config = dict(
    hidden_size=384,
    experts_per_token=8,
    hidden_act='geglu',
    normalize_top_k=False,
    balance_bias=False,
    norm='rmsnorm',
    qk_norm=False,
    attn_scale=0.125,
    tie_word_embeddings=True,
    parallel_block=False,
    init_std_qkv=0.0245,
    learning_rate=0.00721,
    lr_mult_o=1.21,
)
Below are experts of layer 7 (counted from 0) of a mixture-of-experts language model. Rows are named router (the router's row for the expert), gate (a neuron's input weights, with its number), up (a neuron's input weights, with its number) and show model dimensions 288-383. Each number is 128 + 24 x the weight over its row's rms, rounded and kept within 0 to 255.
After each expert's rows: "gets" lists some tokens that make up at least twice as much of what it gets as of all text; "comes after" lists some tokens at least twice as common just before its tokens as in all text. This comes from a sample of Wikipedia text that the model never trained on. Tokens count by the router's weight.

# expert 29
router [150 117 158 159 108 136 166 118 168  89 168 132  98 122 105 119 107 127 155 164 126 122 118 108 115 178  99 111 131 141 143 115 140  71 113 164 106 143  93 116 104  97  92 131 101 124 164 142  95 143 111 123 117 126 160 115 113 166 147 137 137  93 114 158 142 154 114 133 101 180 128 130 172 110 156 132 148 128 121 141 129 156 140 173 143  80 100 164 135 136 193 114 131 111 122 109]
gate0 [142 140 141 122 122 154 120 148 162 130 104 141 150 138 101 107 155 168  87 124  92 144 122  98 127 166 115  97 159 129 123  89 172 103 143 150 100 128 164 132 136 114 143 118  97 121 152 122 124 145 119 143 118 122 184 138 151 124 154  76 115  96 153 116 115 126 112 121 181 145 136  82 101 123 171 143 128 142 125 107 143 107 135 134 154 128 117 104 124 120 150 127  74 107 111 116]
up0 [128 112 128 105 142 145  96 148 119 106  91 130 107 108 138 149 112 117  91 128 169  82 103 131 164 107 174 142 142  71 166 135 117 126  85 100 118 122 157 118 144 149 145 116 115 138 141 139 120  93 150 115 118 147 131 154 183 128 126 151 157  99 147 171 109  99 132 124 129 111  82 134 155 127  89 121 129  98 133 155 159 144 136 100  93 151 129 152 117  86 145 158 152 123 126 127]
gets: "-", "|", " |", " -", "P", "B"
comes after: "\n", " (", " \"", " co", "/", "″"

# expert 53
router [125 115 158 129 133 135 109 129  99 118 153 112 107 126 100 104  92 163 123 135 142 143 130 130 134 149  96 114 125 142 134 118 142  97 120 126 139 128 101 121 145 127 105 126 112 128 175 127 120 123 132 134  98 149 166 120 102 167 150 118 147 164 140 123 111 188 135 141 110 170 136 155 137 106 132 167 144 132 173  99 111 162 144 135 113 146 111 145 113 146 160 155 157 125 123 170]
gate0 [135 166 110 108 117 152 111 131 115 108 112 109  90 143 144 107 106  92 122 116 142 145 109 155 173 127 160  96 123 146  60 145 125 116 124 107 105 134 130 121 108 100 107 166 149 121 152 161 141  78 158 162 111 102  92 134 155  99 112 140 138 180 102 160 150  97  86 117 113 135 141 123 122 115 130  98 131  88 142 122 143 139 163 100  92 141 141 113 126 114 120 169 126 128 125 109]
up0 [146 105 142 157 125  67 117 134 114 139 124 113 141 126 100 121 126 134 146 117 126 120 144  61 111 161 101  99 133 108 148 142 140 110 108 175 134 135  89 103 129 148 108 112 166 108 140 114 137 160 127  98 162 144 118 111 117 134 135 106 122 139 176 159 166 117 175 131 142 117 132 137 130 139 133 129 127 125 145 137 132 132 116 141 130 139 148 114 145 139 196 100 130 133 161 183]
gets: ",", "2", "1", "9", "),", " United"
comes after: " ", "1", "9", "–", " County", " New"

# expert 39
router [147 144 101 131  86 153 131 128 110 123 167 162 101 107 140 123  93 128 139 130 124 165  96 108 106 159 102 141 112 142 105  74 110 120 155 101  97 114 127 114 103 121 128 144 109 121 159 146  59 126 133 143 122 135 178 166 123 148 179 142 134 112 130 134 136 151  97 129 121 128 135 105 159  99 135 151 135 130 141 112 113 119 139 142 101 125 123 139 132 121 165 157 183 123  97 111]
gate0 [113 116 120 128 110 124 133 117 136 100 126 129 128 125 177 114 151 127 146 152 129 139 126 115 116 189 168 130 157 102 116  91 146  88 139  95 139 130 175 121 132  80 126 135 163 152 135 155 136  62 109 119 119 133 181 152 142 123 144 116  85 163 128  84 122  50 155 101 138 127  90 134 158 117 182 162 119 108 158 134 123 113 152 116 122  97 137 120  86 174 156 112 147 130 146 134]
up0 [101 109 156 121 116 124 156 130 126 149 118 112 149 171 119  98 122 115 134 147 156  98 142 110 129 140 113 132 119 132 134  74 129 119 137 152 137 133 143 165 119  71 121 121 148  99 154 103 162  85 127 108 127 132 138 160 125  97 160 109 105 158 150 111 131 101 147 124 148 105 112 137 155 133 131 146  84 132 164 173 140 156 147 163 143  92 116 150  68 130 165 108  93 106 145 149]
gets: "2", "3", "1", "4", "6", "5"
comes after: " ", "1", "2", "3", "–", "7"

# expert 4
router [161 163 162 166 150 131 130  99 118 124 110 173 139 124 123 128 131 160 162 150 112 104 114 116 105 121 131 127 128 149 121 108 122 105 149  79 111 117 132 162 153 113 115 122 137 106 109 152  90 123 129 129  84 130 147 126 126 144 152  93  79 179 139 137 120 125 131 129 154 187 100 140 138 118 177 133 125 115 130 145  65 154 149 123 117 128 106 145 164 167 152 120 151 172 117 118]
gate0 [148 120 144  87 103 163 135 103 148 165 124 147 115 137 173  94  86 115 127 124 175 117 161 133 116 153 149 119 122 190 152 127 139 124 102  98 136 111 163 108  83 124  91 133 139  93  97 131 150 142 109 136 118 126 112 148 133 102 151 151  86 131 126 153  64 100 136 106 150 150  95  82 118 143 145 125 147 157  97 125  81 129 124 106 108 103  75 185 120  82 141 134 138 147 116 122]
up0 [138 128 119 146 119 122  86  88 147 149 108 143 114 105 161  68 127 136 128 158 146 143 138 116 164 134 148 126 161 200 120 136 128 130 138 105 177 111 164 137  71 113 129 102 105 115 137 113  87 145 126  92 137  97 114 129 100  91 162 127 123 108  97 119  73 121 132 124 170 143  96 121 112 113 135 159 111 112 107 122 126 156 106  93 141  95 110 131 143 115 117 153 122 137 102 134]
gets: "==", "===", " and", "%", " Democratic", " United"
comes after: "\n", " the", "9", "==", "===", "%"

# expert 43
router [107 116 133 142 174 162 107 127 120  76 142 147 129 106 138  95 125 142 129 100 153 124 115 127 147 117 117 122  98 159 132  89 147  94 128 119 144 115 140 131 130  82 119 131 118 166 137  94  86 137 136 156 167 146 167 172 128 132 133 108 133 104 124 134 113 141  95 130  74 136 107 128 152  75 158 153 128 144 153 145 101 137 108 151 120 126 127 151 150 140 158 153 163 124  71 120]
gate0 [128  69 139  94 137 128 109  92 115 101 137 158 148 128 169 137 110  94 120  91 130 121  96  97 122 125 156  86  89 153 151  85 146  77 135 124 121 160 155 129 163 100 108 125 117 128  79 178 140 137 124 150 123 119 129 129 129 101  97 128 126 127  96  99 163  94 156  79 118 125 133 103 123 115 103 136 114 163 112 148 157 155 137 156  98 116 110 141 117 124 138 109  91 136 140 125]
up0 [107 121 108 116 106  98 104 118 146 121 132 155 152 111 123 155 120 146 116 128 133 161 128 106 154 141 135 137 121 135 207 176 134  97 100 141 144 122 123 149 103  91 149  94 153 119  85  85 120 120 116 125 164  96 161 150 150 134 103 102 116 165 126 166 133 164  87 144 113 121 105 143  87 109 161 135  90 120 146 183 144 132 144 151 133 126 124 160 105 145 148 109 161 105 132 130]
gets: ".", ")", "\n", "4", "6", "8"
comes after: "0", "8", "9", "1", "4", "7"

# expert 19
router [183 151 155 127 156 123 131 116 142 119 132 161  95 122 116 135 103 111 130 148 109 140  88 115 124 161 110 127 125 144 134 135 134  65 134 107 100 128  90 135 117  96 112 116  94 101 155 170 105 141 116 113  97 149 133  94  66 168 166 145 121 120 131 130 148 159 133 122 134 164 121 128 140  82 112 160 100 143 141 120 106 148 143 140 142 125 126 147 146 104 148 114 175 153 133 136]
gate0 [101 118 167 114 122 137 133 179 134 155 113 148 105 115 124 124 103 110 126  87 111 159 159 120 124 138 141 122 105 219 116 142 119  98 170 130 109 134 115 162 112 110 122 108 122 126 109 122  94 138 113 150 113 144 140 159 115 102  98 153 129 123 129 124 167 126 129 114 117 138 113  95 133 117 111 105 122 114 121  99 116 152 138 103 158 115 115 137 145  87 148 137 133  57 127 111]
up0 [ 92 100 136 131 164 110 104 139  84 155 124 112 128 136  84 121 167 106 134 110 119 137 155 133 166 108 133 162 136 106 123 104 131 131 106 127 117 111 133 137  85 149 148 132  91  74 128 109 129 165 146 130 138 120  99 134 168 148 164 100 109 131 138 160 156 123 110 120  89 112 151 132 117 135 122 136 130 111 215 133 143 102 112 134  98 112 115 132 132 109 141 136  86 103 126 111]
gets: " ", " |", "|", "-", " a", ":"
comes after: "\n", "|", " ", " |", " on", " Win"

# expert 55
router [133  78 152 138 126 121 121 111 136  80 137 146 120 114 108  93 122 155 132 177 142 133 122 118 144 165 104 121 146 186 166  83 152 123 105 120 118 128 104 124 150  94  97 149 149 130 125 155 126 118 127 140 132 139 156 139  98 164 147 112  98 127 137 131 128 157 126 117 107 156  88  86 133 120 131 169 141 109 134 143 120 153 148 181 115  93 116 140 148 114 176 142 126 124 101 141]
gate0 [139 122 159 136 107  69 130 143 101 105 130 123 161 131 155  88 119 141 141 133 100 118 145 158  93 145 113 151 128 172 112 121 103 116 108 131 142 101  98 148 141 134 119 143 126 149 101 153 123 153 142 152 113 137 158 142 103 167 117 111 137 139 129 112 194 118 135 122 155 124 120 112 154 159 136 118 144  98 141 109 171 144 135 110 137 147 143 116 101 148 160 101 131 136 144 178]
up0 [106 144 121 122 175 140 119  91  96 166 127 114 112 100 128 160 108 110 113 103 161 138 157 128 132 113 128 146  89 116  98 129 133 115 146 133 108 150  98 149 117 150 134 118 138 101 119 143 144  87  89 131 128 132  69 124 158  97 146 177 115 147 140 120  89 119 147 137 109  95  88 127 161 148 140 115 134 144 116 142 128 122 114 159 146 112 127 156 142 130 121 161 101 123 102  67]
gets: " ", " (", "–", "9", "-", "="
comes after: "\n", "1", ",", " in", "2", "|"

# expert 21
router [146 155 176 193 139 166 130 143 119 111 118 165 104 104  85 152  90 124 137  95 118 124 136 174 126 160 137 138 100 145 137 128 158 108 111 140  96  94 121 109 125 143 118 170 126 150 141 165 113 133  89 152 127 139 142 162 129 146 139 158  98 129 139 126 128 157 158 125 113 163  91 148 132 127 110 152 158 110 140 129 111 103 141 151 102 114 118 122 167 107 140 187 149 144  94 167]
gate0 [117 159 112 138 146  91 160 142 109 133 132 190 144 106 149 141 103 113 145 115 142 117 106 130  98 119 107 135 120 137 116 102 126 121 154 129 169 102 129 162 125  90  97  95  94 142 138 127  84 142  99 111  85 166 142 136  96 135  98 126 108 120 120 114 123 130 171 140 170 124 104  97 111 124 117  97 183 152 120 143 158 130 134 160 151 124 164 173 127 131 139 148 109 134  86 159]
up0 [130 128 139 126  99 184 141 122 126 119 139  92 112 149  95 143 146 145  87 126 123 123 171  84 113 145 149 152 100 145 154 146 135 128 120 143  81 157 119 120 160 145 161 181 116 144 139 122 112 116 145 169 127 109  73 118 154  86 166 150  91 136 158 144 140  95  94 118 104 120 142 146 135 136 156 154  86  90 134 145 127  90 153 134 139 141 131  99 157 114 144 163 157 158 139 107]
gets: "2", "0", "3", "7"
comes after: " ", "1", "–", "°"

# expert 63
router [153 117 182 173 147 139 105 124 123 137 143 136 117 124 155 152 117 146 167 130 130 118 107 142  90 184 117 104  97 134 177 120 166  74 147 124 140 129 112 131 145 118 109 121  94 127 151 116  93 114 137 162 140 133 161 137 113 165 139 154 130 123 133  90  83 162 144 121 146 134 102 152 130 126 107 174 114 111 122 147 111 169 144 131 126 157 122 137 160 147 120 146 173 168 134 160]
gate0 [124 138 150 158  98 156 125 122 110 120 125 133 113 149 144 145  90 102 137 125 155 144 149 120 112 148 131 148  91 119 138  92 171  83 105 106 100 135 132 174 154 121 140  80 150 129 124 130 153 128 101 157 146 125 163  98 155 148 115 136 161 135 155  98 103 145 148  98 164 177  87 122 146 120 134 183 113 129 132 137 145 125 159 143 113 160 134 159 110 139 130 100 147 112 127 159]
up0 [109 134 117 121 140 104 160 103 139 128 110  95 156 149 130 110 148 124 135 136  77 129 134 123 169 116 114 128 107 104 151 191 101 141  97 140 128 140 137 109 102 127 111 160 118 123 142 106 116 130 127 122 136 102  99 134 112  94 104 151  86 125 127 148 146  51 138 146  83 110 153  89 116 104 177 106 125 108 101 137 169 126 139 125 126  97 110 138 132 111 142 161 159 115 145  76]
gets: "\n", "==", "===", " ==", " South", " United"
comes after: " |", "\n", "==", "===", "|", " ="

# expert 22
router [162 131 142 134 109 149 123  97 119 116 124 173 144 101 108 120 136 139 140 140 123 148 101  86 104 147 112 125 131 179 123 114 142  98  85 139 127 140 105 167 139 108 120 141 103 100 134 157 127 129  97 142 132 156 139 170 105 144 141 159 118 127 133 156 120 161 130 131 105 150  89  95 151 137 160 164 157 119 156 138  89 147 187 153  78 107  81 160 159 202 155 130 156 149 109 122]
gate0 [159  94 103 168 103 128  88 147 116 112 143 133 133 133 150 140 128 149  81 132 118 158  94 154 130 133 129  90 115  90  86  79 109 109  98 191 102 168 157 165 121 123 111 142  94 116 118 161 114 104 134 118 139 129 130 125 109 115 129 169 150 143 115 145 134 140 162 121 143 176 172 138 117 167  98 108 139 143 147  70 121 170 114 106  79 124 119 165 117 135 180 110 158 152 104  97]
up0 [123  99 140 122 148 134 127 112  93 148 135 112  97 109  64 122  91 101 161  96 113  81 155 114 174 171 131 158 132 130 103 172 106 120 140  72 123 147 176 123 150 151 131 102 155 144 107  91 113 164 146 134 105 104 119 107 145  90 153  80 179 127 118 119 147 150 102  97 146 102 112 156 114 138 133 150  79 123 137 119  61 106 151 140 150 160 117 112 133 142 145 115  89 139 128 138]
gets: " of", " two", " other", " one", " three", " all"
comes after: " the", " of", " and", " a", " for", " with"

# expert 58
router [153  88 161 132 136 147 121 148 114  83 129 138 125 103 112 107 105 153 158 154 126 145  90 137 137 173 129 113 132 155 128 102 144 119  91 109 106 109 116 144 165 121 104 157 141 121 121 115 105 120 129 129 102 163 119 153 103 115 165 151 128 137 132 171 122 163 112 153 125 139 104 125 147  83 174 144 144 101 135 166 126 133 142 153  83 102 106 160 189 157 149 112 151 169  80 130]
gate0 [ 76 162 122 137 149 109 107 101 159  89 137 103  91 137 145 121 143 184  98 112 138 136 108 120 143  80  87 139 134 130 151 148 124 159 103 160 161 111 136 159 137 106 133 111  92 149 130 105  53  74 130 136 126 131 119 179 117 125 133 130 147 131 182 158 177 125  84 112 125 104 125 118 155 149 136 148  80 107 143 147 134  96 160 114 158 130 123 161 144 146 145 140 134 157 124  96]
up0 [144 175 106 122 106 179 123 115 121 180 104 127 166 113 110  98 137 110 123 177 160 137 129 125 122 143 129 131 136 124 174 119  91 101 139 108 108 144 121 129 148 155 159 150 121 132  95 131 132 172 102 158 138 129 171  78  84 166 145 130 130 134  88 124  95 124 138 146 125 134 106 180  93 117 134 120 159 159 107 108 119 103 116 108  95 114 145  94 104 132 112 107 161 105 118 136]
gets: " the", " The", " a", ":", "The", "s"
comes after: " of", " in", "'", " to", " by", " with"

# expert 7
router [162 128 172 193  87 191 111 127 137 119 172 145  71 131 121 104 143 136 122 135 141 146 104 107  93 185  96 157 143 107 135 107 153  96 103 118  95 135 100 124 103 112  90 110 120 106 150 125  92 108 109 128 138 138 167 113  97 174 122 164 151 129 137 127 108 137 116 165 117 189  99 134 145 115 150 144 159 142 144 143 103 138 152 164 131 123  87 113 155 140 155 128 151 130 116 158]
gate0 [134 119 137 166 142 111 129 126  68 145  68 162 122 159 127 119 165 158 112 100  87 115 107 100 148 144 112 154 164 133 138  95 127 123 154 149 143 193 157  96 136 141 142 119  98 134 116 144 147 152 105 162  81 114 141 158 108 127 116 114 135 136 125 102 115 148 183 113 133 139  98 136 136 109 160 124 141 145 139 166 155 100 134 131 156 136 114 141 134 106 181  97 155 126 132 114]
up0 [120 118 125 169 157 110 171  99 100 160 115 157 160 141 161 112 147 157 125 125  72  95 155 116 102 120 160 143 156 113 127 144 123 134 116 128 102 146 133 148 129 129 142 145 125 130 139 155 167 137 109 112 105 157  80 142 126 133 113 157  80 101 110 101 168 149 157  86 125 151 133  91 148  89 155 115 120 106 110 150 168 134 155 129 159 108 118 138 117  75 141  81 134 113 150 108]
gets: "\n", "-", "==", "–", "===", "|"
comes after: "\n", ".", "==", "===", " ==", " ==="

# expert 10
router [167 115 153 150  98 151  73 111 108 109 139 127 118 119 130 109  99 151 128 141 140 140 127 132 127 152  96 117 122 121 114 125 170 135  71 117  87 115 124 114 106 127  82 178 114 129 139 126 108 123 111 130 102 151 138 153 108 161 152 103 127 162 120 116 146 145 115 150  85 124  86  94 154 116 131 123 163 117 163 126  98 173 130 169 116 127 100 124 179 138 137 144 151 137 122 119]
gate0 [ 77 181 126 113 158 137 140  98 168 128 116 104 127 133 106 107 102  98 154 141 171 135 134 154 123 135 183 136 151 131 144 190  94  73 121 110 129 138 118 151 138 114 153 176 167 116 150 128 144 132 158 115 137 143 114 140 121 133 126 115 100 140 120 127 145 110 144 143 119 171 120 199 134 144 142 129 117 104 109 114 121 112 124 150 137 164  87 147 137 122  97 134 151 160 117 168]
up0 [104 129 120 133 166  98 142 157 155 139 131 169 127 138 141 135 146 142  87  70 111 152 106  90 100 115  92 163 109 139 137 137 142 168 171 159 131 129 123 100 134 146 120  92 110 164 121 122 116 134 100 176 140  97 119 128 130 120 127 132 185  85 167 113 120 149 163 150 157  98 118  78  90  86 106 104 154 145 178 149 137 159 156 105 111  86 144 124 127 157 107 157 103 119 107 100]
gets: "\n", "-", "/", "N", "^{", " ft"
comes after: ")", "\n", ".", ";", " =", "})"

# expert 62
router [169 132 148 135 143 138 104 104 108 119 148 129 124 119 125 126  76 129 114 154 146 120 105 100 108 158 100 133 118 122 118 127 130 100 117 116  90 134 110 124 115 136 132 134 148  98 174 120 133 110 137 148 104 124 146 130  77 130 132 122 108 163 158 129 120 164 136 141 104 161 106 133 148 101 136 134 133 127 152  92 101 125 170 154  96 105 143 134 134 117 155 127 100 133 113 133]
gate0 [139 146 129 137 143  80 122 113 110 146  75 140 150 154 109 152 137 109 120 115  87  97 142 120 126 127 184 132  84 141 150 137 138  85 151 143 129 125 143 163  96 137 142 121 111 146 157 118 145 123 140 140 155 133 111 112 121 125 111 144 154 151 121 124 160 173 154 136  95 106 124 144 154 119 104 156 101 138 130 134  94 121 151 105 100 100 135 109 121 115 109 117 131 133 121  90]
up0 [153  91 121 120  99 176 151 165 130 114 171 111 105  94 124 112 106 130 124 138 119 151  91 136 138 151 114 156 157  93 116 114 130 132 157 118 127  74 117 103 144 137  99  98 134 133  83 121 103 138 113 134 142 117 144  88 130 108 135 151  93  73 134 172 154 118  78 112 192 131 202 136 116 131 149  75 130 106 140 143 151 124  60 156 150 137  71 146 161  93 110 121 139 130 135 156]
gets: " ", "1", "9", "0", "2", "8"
comes after: " ", "1", "0", "9", "2", "|"

# expert 60
router [143 141 108 133  97 161 139 138 121 134 136 151  96  82 109 124 139 145 166 161 146 145  87 109 102 175 124 111 114 134 147  88 119 139 107  93 127 125 115 137 165 124  95 119 142 144 167 147 136 104  87 127 117 144 150 114 110 169 164 125 118 162 135 125  97 125 132 130 141 139 145  93 131 146 157 156 159 113 164 133 111 156 100 164 117  93 116 155 152 147 150 169 142 126  78 109]
gate0 [137 143 156 132 132 142 154  84 149 113  86  93 106 137 150 180 115 177 193 157 162 113 108 139 126 131 109 116 121 129 106  77  82 163 118 127 120 116 108 133 121 114 135 112 129 113  98 190 122 124 129 104 138 122 131 123 147 117 121  92 137 172 130  97 128 111 151 133 120 137 103 125 131 115 158 147 149 122  93 141 119 175 148 165 149 137 150 138 168 133 145 113 155 131  81 100]
up0 [109 117 165 139 146 104 147 118 162 144 116 104  90 127 123 159 130 133 131 150 168  96 117 169 123 125 139 142 115 114  89 122  87 159 141 144 108 111 103 132 112 101 154 127 183 112 123 159 109 121 148 101 129 138 131 121 162 159 127  80 125 177 150 126 148  61 123 121 133 155 110 103 113 155 154 144 172  80 109 112 174 121 143 154 113 121 162 126 116 133 112  85 139 163 111 139]
gets: "1", "0", "9", " first", "th", "5"
comes after: " ", " a", "1", " (", " the", " is"

# expert 36
router [141 119 149 141 102 200 113 135 113 108 169 160 132 107 122 100 124 132 139 139 129 140  97 108 110 142 116 138  94 145 135 116 117  67 115 108 125 119 139 120 101 116  92 104 115 104 147 130  86 137 122 168 139 121 163 160  89 127 189 133 136 132 120 142 147 133 130 127  88 140 114 123 137 117 159 160 147 141 131 145 109 152 132 158 115 114  86 166 159 116 132 153 144 153  86 106]
gate0 [156 159 140 165 105 120 115 101 138 150  72  74 129 108 175 142 129 114 133 112 106  85  95 140 112 110 137 118 127 137 130 137 171 115 119  72 102 123 138 145 142 111 126 153  96 151 151 131 126 105  82 117 111 119 151 147 108  89  96 142 118 169 155 121  88 144 129 111 140 117 135 141 119 161 133 124 128 135 122 168 130 115  77 129 121 132 141 141 138 122 133 141 127 136 176 131]
up0 [140 155 168 167 106 124 134 140 154 164  60 112 120 111 136 133 108 136 125 110 117 130 120 121 104 122 179 103 103 132 148 158 122 123 131 140 105 169 171 153 131 135 143 111  85 118 168  98 140 111 119 126 121 133 143 128 113  70 124 125 136 162 137 131 100 147 111 132 129 124 144 136 169 172  99 150  88 135 103 127 140  90 134 107 138 100 123 166 120 101 143 143 144 153 160 138]
gets: "0", "2", "1", "5", "6", "3"
comes after: " ", "1", "0", "2", "9", "8"

# expert 57
router [113 155 154 126 150 131 129 131 134  91 120 120 103 149 122 146 128 145 144 132 109 120 135 112 124 124 113 119 108 137 145 136 130 104 137 103 128 104 120 161 157 114 123 143 127 112 176 140 104 153 120 134 128 147 136 156 115 174 145 116 133 175 125 153  96 153 106 142 103 128  97 126 173 110 158 176 138 104 134 138 102 173 162 113 120  90 114 118 174  98 154 152 109 164 123  72]
gate0 [196 114 104 118 112 142 127 140 106 145 157 101  78 139 133 152 163 117 155 102  93  75 112 144 185 156 164 110  98 117 132 156 138 111 116 150 131 123 121 170 157  99 108 111 148 195 119 126 166 126 125 153 124 139 122 169 119 140  98 162 115 101  95 147  92 136 165  96 108 119 119 130 135 106 109 145 126 137 148 136 125 159  86 118 131 140 163  95 132 104 123 123 117 141  92 136]
up0 [149 154 108 129 145 120 151 142 158 141 141 134 121 182  82 127 165 134 133 127 175  87 121 125 160 154 135 103 121 134 132 132 166 154 134 114 162 158 130 127 102 135 156 108 120 134 108 148 151 118  99 131 139 109 115 176 167 136 105 146 107 118 114 157  93 126 133 134 126 144 129 123  81 140 142 162 176  99 143 108 115 129 113 173 123 157  95 135 151 127 166 148 125 142 137 115]
gets: " the", " is", " a", " as", " km", "%"
comes after: "-", " is", " a", " was", " of", ":"

# expert 15
router [120 105 143 159 141 138 118 113 120  81 121 148  94 106  80 121 100 112 121 138 136 135 126 102 122 139  93 165 143 136 144 130 149 120  97 126 102 111  91 114 175 119 105 132 131  92 149 133 121 120  93 132  97 161 128 134 127 190 152 139 130 114 144 140 151 128 104 151  91 153  97 120 156  89 133 139 166 148 142 148 119 160 169 185 101  87 115 149 134 129 144 129 138 128 125 136]
gate0 [108 149 127 119 158 139 114 181 139  97  64 116 116 132 105 145 155 114 110 148 129 145 139 111 117 114 143 146 133 129 111 102 102 129 135 123 116  82 128 142 130 119  99 137 137 176 107 105 115 142 136  91 135 131 156 115 121 127 120 120 120  69 137  94 107 130 132 138 135 118 108 118 160 156 124 126  98 150 149  85 126 131 117 113 110 116 152 156  84 144 115 143 180 110 121 139]
up0 [141 102 166 109 149 110 163 139 154 106 137  88 140 140  83 105 107 125 147 176  86 140 125 138 107 128 118 140 125 116 181 142 121  83 112 152 107 125 116 157  94 153 112 140  96 130 168 123 114 119 123 164 114 111 104  99 168 166 116 146 103 126 134 133 102 121 134 131  89 167 122 130 155 105 160 144 139 135  88 126 176 129 135 102 136 129 114 149 123 137 116 165  54 126 103 145]
gets: " ", "1", "-", "2", "–", "/"
comes after: " ", " |", "|", " (", ":", " September"

# expert 48
router [111 126 176 132 157 133 130 120 150 117 150 165 111 165 130 121 113 132 147 108  97 101 111 116 113 143 108 109 102 116 152 122 124 115 105  94 103 140 118 177 146 149 113 124  93 113 121 168  87 141 108 138 110 154 141 131 123 141 163 139 158 132 128 164 103 160 142 129 101 130 112 134 147  98 127 151 124 124 158 121 129 149 122 153  75 144 112 144 128 131 124 164 144 141 105 146]
gate0 [112 114 150 116 114 122 121 157 105 149  85  89 117 122 112  75 139 133 150 111 152 113  91 129 118  87 149 116 107 124 104 135  95 129  68 137 133 147  80 155 108  80 127 132 117  83 145 146 123 123 157 156 153 161 156 108 183 178 112 109  94 152 158 161 114 135 115 116  92 120  92 144 138 143 135 149 146 137 119  96 143 124  64 135 141 138 134 101 140 116 139 153 101 124 113 128]
up0 [ 98 198 149 161 128  88 119 144 114 128 127 171 106  98 119 148  95 124 178 112 123 128 168 124 114 134 108  64 143 144 168 111 161 142 147 136  65 131 128 142 153 129 107 103 144 159 173 104 111 112 140 148 108 108 147 150 132 116 105 137 141  92 138 105 184 130 153 100 165 119 102 159 132  88 131 101  91  96 112 105 159 104 107 143 136 131 137 126 136 150 128 115 104  76 105 121]
gets: " the", " of", " South", " North", " New", " south"
comes after: " the", " in", " of", " at", ":", " from"

# expert 13
router [156 118 155 179 134 171 112 128 135 126 132 152 130 101 128 100 109 178 128 128 118 123 136 137 135 140 112  90  86 116 127 132 147 105 131 101 154 133 119 134 118 109  94 115 126 114 148 142  71 143 132 170 112 119 155 188 106 118 168 131 106 154 139 112 127 166 153 133  90 130  96 131 175  93 120 173 142 100 112 168 104 141 115 148 120 141 119 136 144 129 150 179 136 156 142 102]
gate0 [158 156 152 133 136 144 150 137 109 151 155 150 137 108 142  97 130  82 185 169 108 128 110 147 102 151 125 113  95 156  98 137 175 113 142 131 142 156 117 124 102 123 134 167 107 119 107 147 123 128 127 168  99 113  82 146 113 154 115 114 151  90 112  94 149 141 121 119 147  84 126 125 134 139 133 197 106 155 129 125 142 107 141 174  94 124  82 129 134 115  78 123 111 166 116 138]
up0 [143 138  78 131 102 142 188 108 149 101 135 152 147  98 132 123 124 109 152 114 109 112 111  77 135 140 122 165  94 132 138 148  87 143 130 114 144 136 152 127 142 176 188 113 106 170 106 180 116 103 148 135 120 146 130 139 109 113 119 131 145 133 126  86  93 137 138 154 114  90 118  95 123 119 105 168 124 134 149 124 116  64 154 133 121 147  83 101 142 107 137 109 138 129 124  74]
gets: "0", "5", "4", "6", "3", "1"
comes after: ".", "1", "0", "2", "9", "5"

# expert 59
router [179 113 164 168  99 158 123 114 137 165 120 159  79 128 137  66  96 142 185  94 119 121 110 132  87 163  95 147 137 154 157 116 132  95 126 131  93 126 121 128 140 138 124 149 105 105 140 160  93 116  94 126 126  98 195 119  93 172 142 150 111 144 153 143 112 139  98 124 112 140 111 144 177  90 122 136 144 105 129 116  98 152 108 132 118 130  97 129 164 128 169 132 143 135 119 160]
gate0 [124 136 127 131 157 144 116 111 150 124  80 127 110  68  94 119 134 116 125 118 118 122 167 158 154  88 162 125 156 165 139 138  96 138 118 108 133 161 156 125 116 146 129  87 153  70  99 129 161 139 109 124  90  92 134 150  89 113  55 115 127 178 165 149  85 112 161 103 146 168 130 127 136 104 135 146 121 146 143 152 138 117 102 111 157 157 158 152 158 116  96 131 160  97 117 163]
up0 [129 155 126 168 108 159 128  98 143 139 110 161 159 107 139 134 131 123 132 161 112 118 192 121 146 105 134 131 124 152  98 129  76 123 119 151 151 124  85 128 109 174 160 158 147 157 120  81 111 152 133 151  91  73  94  97 127 141 129 138 136 167 150 111 136 143 159 111 171 132 133 120 140 142 159 142 111 138 178 105 164 119 109  91 142  95 148 121 115 143 133 110 141 136 116 116]
gets: "|", "-", " October", " June", " August", " July"
comes after: "\n", "2", " on", " in", "In", "On"